Experts of a small language model.
Size: 11 layers, width 512, 55.9M parameters.
Experts: 16 experts in each of 11 layers, 224 GELU neurons an expert, a softmax router.
Training: a variant of Muon for the experts, 516M tokens, 3937 steps.
Below are experts of layer 6 (counted from 0) of a mixture-of-experts language model. Rows are named router (the router's row for the expert), up (a neuron's input weights, with its number) and show model dimensions 128-191. Each number is 128 + 32 x the weight over its row's rms, rounded and kept within 0 to 255. Numbers have three digits each.
After each expert's rows: "comes after" lists some tokens at least twice as common just before its tokens as in all text. This comes from a sample of Wikipedia text that the model never trained on. Tokens count by the router's weight.

# expert 8
router:117170160105131143123108062094157053097140131077139129170120173151131094175202142162111120151130100147134137057134145186104123164121116119089188135173114088113255154132113108113120152123172119
up0:066082179089081198093191147074116137134156082089086176101148157082173097139142167091114093127067153132094126115111074078160146125092151192141106124116110107169125127128153097132107191102084071
up1:125170170141115083149159138142123160105121111118149102049113121135142166152126156169185104096173129166151090079158085150086129120106077145165194131181120090090152163115081131087117111058069118
up2:103134097071161188155134173124108128150146152115128119118136129134097142107144103104100112140089171096151181106121097113136097182111153129088140124130128151049146138060161104157145119148122134
up3:092191148216123105105171148120130095163117155093125164129153153152112167139119167103140161212133126140156137077127151151134150062190139139149192170078158097127113132107118153110166153116129160
up4:108123146124092155135113099152167160143150088144115131162121072124103142084184147118148180118191173126085121065101148156145076106083111119118176152088100154144143080149144170126107131127123119
up5:112108108128132137192151150100100115053105156130109102131206089169138131118176160147154152153140114086175160085108092133167172097225096120129159130077122065112106148145113139108181115107144110
up6:088124118144025102160115124142104118207148084088142140174118161184095152206116168110106144151144126128148167105142120129128169085144157138127141085143067122168123101166149159087091107128118090
up7:095145032115131128160073126124148114101081157119176134104114109137150192106121126109136087148129084139142185089150125184118128136160084129090164107099086108076095173125163183154129106134168141
up8:134097172150163121079120114127123145120150147085143094114026138132151081061123115153137107164164153137125124088096123144105110094156085134152134129142182145120094143145153121049129085182088167
up9:084077104163144157177146136134078134092153141128103141111173098064125105123107075141105141118133116132080129120131071170148081081135113144171099142130122139135124107086064174069104126085118178
up10:117144105097127126085114158163084152146150132083145172136086167109125043143152169103192163173107128141149124155107122146154130150145106151112158092099198104100087140142123112076154148131120092
up11:090139102162143109121120080223082118127134058130161146107110129080120053134078175159126124115157137115123121102163079166114140058126130132172126132126065092133127116131116148063105154180180236
comes after: ",", ".", " that", " it", " he", " was"

# expert 3
router:130209113141131165104098052140182105128129089145151134152146134090127020135193168117151143127158129109105156153137092158088190114155091111067065135132125138164160096135148133125132130139157087
up0:105147133085133155134129112131072111091082139146165098142143158157082123101082133160085106125173130095149152193124124087138126100142157139182101135125101139076176151126136160123157115200068158
up1:131123163171101127144118177063105142141102143177113153136125125118155153087153149139106127140123119148147116123165147148124101113102116138141176125112131128152153111103121109092132083157147159
up2:089217132058116091109127144150121204151176125115123101071118170125139122138118118098159192081129164136131095076111109096110166103125132130091141109130144086141123164102143123127154137114157095
up3:172131111072081108066183107098096087089169100128202122139146152107121162077129144090124148079157112109146176128129154135178177161136099163139092099148111130107096244101127114075217146121138133
up4:190121184116146092145075098079140182131094121136126113131172130098142126166150160145133063148132129090121125086170125160185143168145128091161063110079144095111165120130139093169113071123097140
up5:133164101193142103114162158091125150171154075156135106116072161112096129100139064085058151147180127116075122139094125149158081112113152142108142154126137119140153108116159162108141131096156128
up6:137085106201103144138093121122095105143181082113059148102173105160065101121101096148172135132144131174162139122161099179096125096191116121145185138123088106159139124103168119117087035084167176
up7:159116151057151159142133087139121149127100143132073134159101110187138094154169162135093118110159143150164120109099152173090136093166156140120118163144096077145156091147040136114149154172072104
up8:102162144130133074148176167145049128174194110101102169128129145130139135099081157104084169104144072137133122085208135067098222152148110162133137150095087142050131142159121108088097166151148100
up9:139099153136185150123120088116188138136145116216139195164118100123134154138126123135126139098138172106157130059145101126142141178137139108168125100172088125082157202100108136077098086164160148
up10:086185106132144106118157147117129154124104083083130167064149125110095167161109142180098169113125140075130101119145096144117126152116129152131175089151151088182157158091182149109161138133105087
up11:098123103176120172135160058131096102130101067053151144122148140162201084175082146145115152118140120106165119161147122084103164128116149140118166087100118119076132172100126159131170097079145143
comes after: " of", " in", " for", " with", " to", " on"

# expert 13
router:113130082197128175106116101075104141191202148155126117135164108128101106081165149084151099173145139132147126134146126128080188110111096128059129124133129107114234140123158123117105133155118102
up0:110166136142077106115184161091149118193123156088162127154135073062086114119133096056098101129142093176156127150166147101161114137134094150130083133149161161067138137139092172095130166099091099
up1:132137122134081093111143095069159106163203124112186193105133146147126109139080163135153142145148151107125121054110156146099106083050046131181198109131135131054200169109091154092202136178133140
up2:078124119140096000176175101123154115114158127114189158093167092115188161094126122067130089172141117182121139085095103189104118088116189200199158102125109094168144146125141101109152123144106138
up3:113068131218125125179080150079115086173152097127142097114150114109139083115109102052121137098107157158088195137077130129151143137123108172134187143131107128143152127152148059142133135119103098
up4:124190117135112147159130151170187133182199115075151107096200104189125115141143093102076100170153162165106194079084098156168130092127093157083108095131166124145113144130189165099152107188102156
up5:104123128139119142150115115128141121105190132184151126099157126164148149153118172166133144146145132149123117120091076163126130095108066148103097129117166156134108148105135100098142127144125118
up6:127090126183156132096172182074145121153157146131111117124174115213157132083128143138078232128178133104165137173105130134084155082099081159135157086143075110149090096070135148144166121104139127
up7:078118135080153117098090131149098089146131141135112146106160117120152101069177067107116084148088139108101149134100100168105183117094076092162111112165153093111085171092133188075178139110106129
up8:105188098096119116135120069115131162198156107193137110107135085103102123161109143078143161134100109136111067168100065150124210099109068151147130074081099135160156144157105138141162121169078100
up9:180087140140079138140121154132104142137117103128129164156242142147068130102162089132142165164133133176189144118140108121132133164102149118121054060115093081082130115115204159097061149137108124
up10:081119114174139117102107132113030141146157079135177102102219084157143088117089092118042141149100072083157075125159141162147165106123135199164142085187126151106166188160102130068137131070074105
up11:081143170079110132143120142113095170196156176114117079120232146160120131148117170118097125159110172107162115134107096151126101113146111102110114097106166126115116117079114155128103128133118164
comes after: " |", "2", "1", "3", "5", "4"

# expert 6
router:115109117102099142161067195070067155168155141145080159088176113107182145136110147088150151134112064128160195087192126093075147158150136156101131124148081131108139174096104187110086122180095170
up0:114193103162110122135127180116130125164154141115125115094192153118169125107128149088104138188088128155091139067120126090077147154096106194111099072147100067079231179126160160095195122118112082
up1:178089064155104154128125201121138129068110104143125173120124090160159135083095154099106130149148146158147150061125118161180123117108163151135166161147116138177142152080100204114164118139138134
up2:097076129147117071123130115118121100140158174139092094126128121161107155134134103144092138120139097097117192063121128104175110122160142156128191092131144100112151139142177158152144090121131119
up3:127096146066142164158099169125138155163069120063165157187101157085146108118078129079184191101091144136072231089112193145094145062115139126115096154081082101103117131130142131105097092116100138
up4:167081113184101117125090151125131094147111122150093132139143134205107114094131152127178143184158125138119172046142132105143116095143133142125132111091109158090139155143160137132102100172146147
up5:116127182107109146087134110084131050166074145120130072156137111135110124111088129109181118137119131183122149126134046111101193138121110129132144094125078110094142154077149128076095124143161127
up6:085137148099069070161136131180097116180147076121150152144124166122176141129116104113160141158129086130138181132135136086126131050129088209103095080154208183121139102134128162098074143198132130
up7:130122098147109102162106124121113161093092109072167115109128107138161170112127194129180147130108144127124144144162186108112115132163132181169186103183134157168100134112148159143129113139154088
up8:141097096187148087095150155093057109101063149145203145162116137142148174127178093165173160131113112182189093168209096138149158142197173144134139152139132060094147098146118106189149193134125154
up9:202132142119116068144154128133097162185127093146162141087131133176144171094112146115072109186088127109124138183167062096113150118127195141143149092124112062103103126157115106155131141128104135
up10:203151153107053094098158109121095158181088093101120190087181104166122230163143137069164103126137173099143164090154161126151135105119128169163138049099170123065155121112058161133110140148129114
up11:130146147069138135191106172102145119140182116139066152131148029098121110108156118115121133099123144086099119056154141111168147094092096169169125089095099106139151114148073113112109140147124142
comes after: " ", " n", "us", " s", " b", " l"

# expert 7
router:154068118128134084134191096218119130108088119082128137132138094143093141140083119120115099118116177164130097164082116127178116116125151142152115151127180111125115138082110120118174139101112148
up0:121075115074140098150119098113112149077087128136119140150096163060095120082083106114081114149124134145132110104148161111123178097131067148140123145096089149089102165145075167117082155161126080
up1:114101163143088085146115140137121134137126171136125083201194123204151189119141170089098097107160112104080171123105093175141158150183140204187132118157140129115149073120083140153100187111182129
up2:150116198158135113074098129117167141108130181135118143123072169154137038154224138141052089181155118113162111137133099107140068112079131199157156153041153118126133142108110103137158124062116169
up3:131158106139155174129107120118185139129051135101117174167130153196101123158108106108126146133116201076153118181104135091146073111173152151139132176152169161114152130097116140114163102143129143
up4:122095143097104146147097115160147079081145135083101176144130102132112158128147146135114148136148143143111074134112073158126086111150163078139140112108172116101208144062066171122178122079139179
up5:156079091120087034179162131140125137130090142106093130171092104116106115129123098099135124131156114090144100080063140159166158121151147144124128087126158171091069159096081107096121082145180103
up6:181166101124107106154089081128137140159054151169181178131111097162157151148105146155088170117098165081100134094150150143130101132103133203144180119122141086083145076084147059115180108109036144
up7:052114151140065133103068068233088107094112152091107115157134124138114114126174145113187146082129118120170196134118126144111134166155159187096145094096128139118129172112161109109188146138122146
up8:098125146176105118122124165156129089125087146127130119199130155119098119152126120118192168154118121169055131098123158144142129104079130183141113116137111145114197112109072124043122091074095064
up9:138150160147120146153111072183153158068122164076115101163124089165132066108127048165152147123114122115164102140124138114172172123114084193081134126162105085113139075149100141159141176167123160
up10:129092142098103164165075090100176120138101115083135100139145134142115147118126107118141180111152113128168141167142141156096101050079129149162122108131150207147167138158133107077167131131044186
up11:122144206137106094053202139115129133176115191111117136198129129135137152120169167162122149125106112176120054111148192125101116129097111062165165134104164146089120147122140104166194101103100154
comes after: " |", "0", "1", "–", "200", "2"

# expert 4
router:130157140127167147092117126032166155128157128088179088122085135119120086071194094135171124139124083119105121151112097161133115089074098128153131124132093158160102133186153135149117131136128156
up0:100126101146099117163149093173151165053124090164096111142125104109179124107134111127168137181137100064069160114130118191134097011125134085124192205179164133113102092133064089079135089093092144
up1:153141203092154132080134120133132131088155109147127153154127136145168152113133123055097110147133070139147132077143138100052086104086132087097112058100128129130131140132121164136189138111150158
up2:153145144174173166116129146129156135154156110110158118093124087110085063120163104104085097201142114119163130119197097122090157117088103163064149086127123101139159118109103107154129100068186104
up3:151156119082160139113144176161152141093151103128169166143109130102100071115149137121124140173086101066111094162103169103104149112140047097130101127098109110145074120185166166152126122028118191
up4:093129083135136187114172103146166111160166117077108105123095170158093074101100151146151142148091135102122126162158108111147158126124090178118142169136158133095142220146134139075207167117164141
up5:104173110168183097147125153084108133053188119133216126137094070169093059175168144171136076163120133137121173164183130142146109152107127062161144124082185097078136177113136147130119154147109071
up6:129179102128107127119145154096192134172156112134190131183075179123110116091132111098149102163137192096110164163172119082119118120097129114093126137121092125166097095133155160108104171107121106
up7:083128158170138141130143131110223149154113144160147124156125224081102123107132112119147154187135145168086149110138101147127110117104107114133074141142116160121161081091102111148173115109107128
up8:113161141143131089110152098163104173115077129154124157118115142155154140135175121126153092131115135171096153135073126177170117127152148131137204207107155096117086119055103073125134152130169118
up9:067112138123166127127113175143128103099115081145149108172101160099134164087165138126163170107106172076068055120122052190145126098137181073151157137186095117115099117086128100140115109096145143
up10:100157141143134104086152123127130215149158115115135123151121158090124170098181130119107109099128059138066153102111160095126117158165118184171203134085124118119150142119098143123134168181152122
up11:171126160174121129056114121119153147093194079151144127118148130143093083116114128099137134129083172111111145200081153127081122111145107135121158101125172136136163151122144204118136127137112117
comes after: " ", "\n", "-", "201", "200", ")\n"

# expert 5
router:161165138185143152145116113158150087102148106188118135151124135109115156116111177171097160143172213118102132132101187117114145135139126101147117098093164119125115074089148078141141098099188069
up0:128165156110150063067107136160184080104134120148145151091168165178203119145077111118071138155138200134113065128112096155153079134161160134112150123141169188109142127148113141091125079081122112
up1:104137075135130135149157190146114130119170113141170137167104112150078143096099156160044101109156138157109150125168127177121115111088170161097169122124191157138187177096140184108140076092092101
up2:129121121186176111105107153117143123099100110150114139097137099096130091098073141155138178179034126128139125168117107101096139139215127083075178118133191103142070141156202120118136158112097141
up3:068133157158179116151105145190140155185122149086148089135074151139084134133098152156134095177101136117102054166192150084129150125135092114111124062074181170127127133112092097153154134119120110
up4:085151137158128112130123138147141152140162146108156094128100149117126102165152206119141186143153070107078076105151079110112122180128106128105198125098158148121132157128112117164167104128122114
up5:105208071095143093055115077134074130144183121138125087136149113097161109178140095107228129165120142085174124120081169085115137108130173139123184111144204107159103178158149155154133158089139110
up6:139127159145169103125175116112100124128058180109167146179152155078108133069128125096132071129139104057103177133183109141131151111138119146179081045140119166097129094061122070146152116081095145
up7:092190093137163129097166094137121126138134117157179129160086125127210081099137128180147159136136155099040168159139117118120147108121135123116093091137125150199153101194150143099152093102208111
up8:152136145180113183120179205083154136167092066123129108113094160147131167149154129122053155123124130123095145085102118129106127158155106107104123181096109097114128159116095103132198137124068127
up9:076162159060144107158116143101204170094127151163119119158101137089138114102106062129093081091181113137149120133171129100106147164052123094179123085123118106102134144153101146083138155143134136
up10:175121142152154155102108105081136143185147130100144122123100114119182102158129153160166156132099143133165067133133086195095175126144150121082127096144134083114208064128142112162132101139156084
up11:180111123181084147109147154181194061151096158143157164063054133129130123102083127155102102105124143110158089143103135110128103171124074115093158109127138165066099105166150142124111190087126135
comes after: "|", " |", ".\n\n", " in", ":", " September"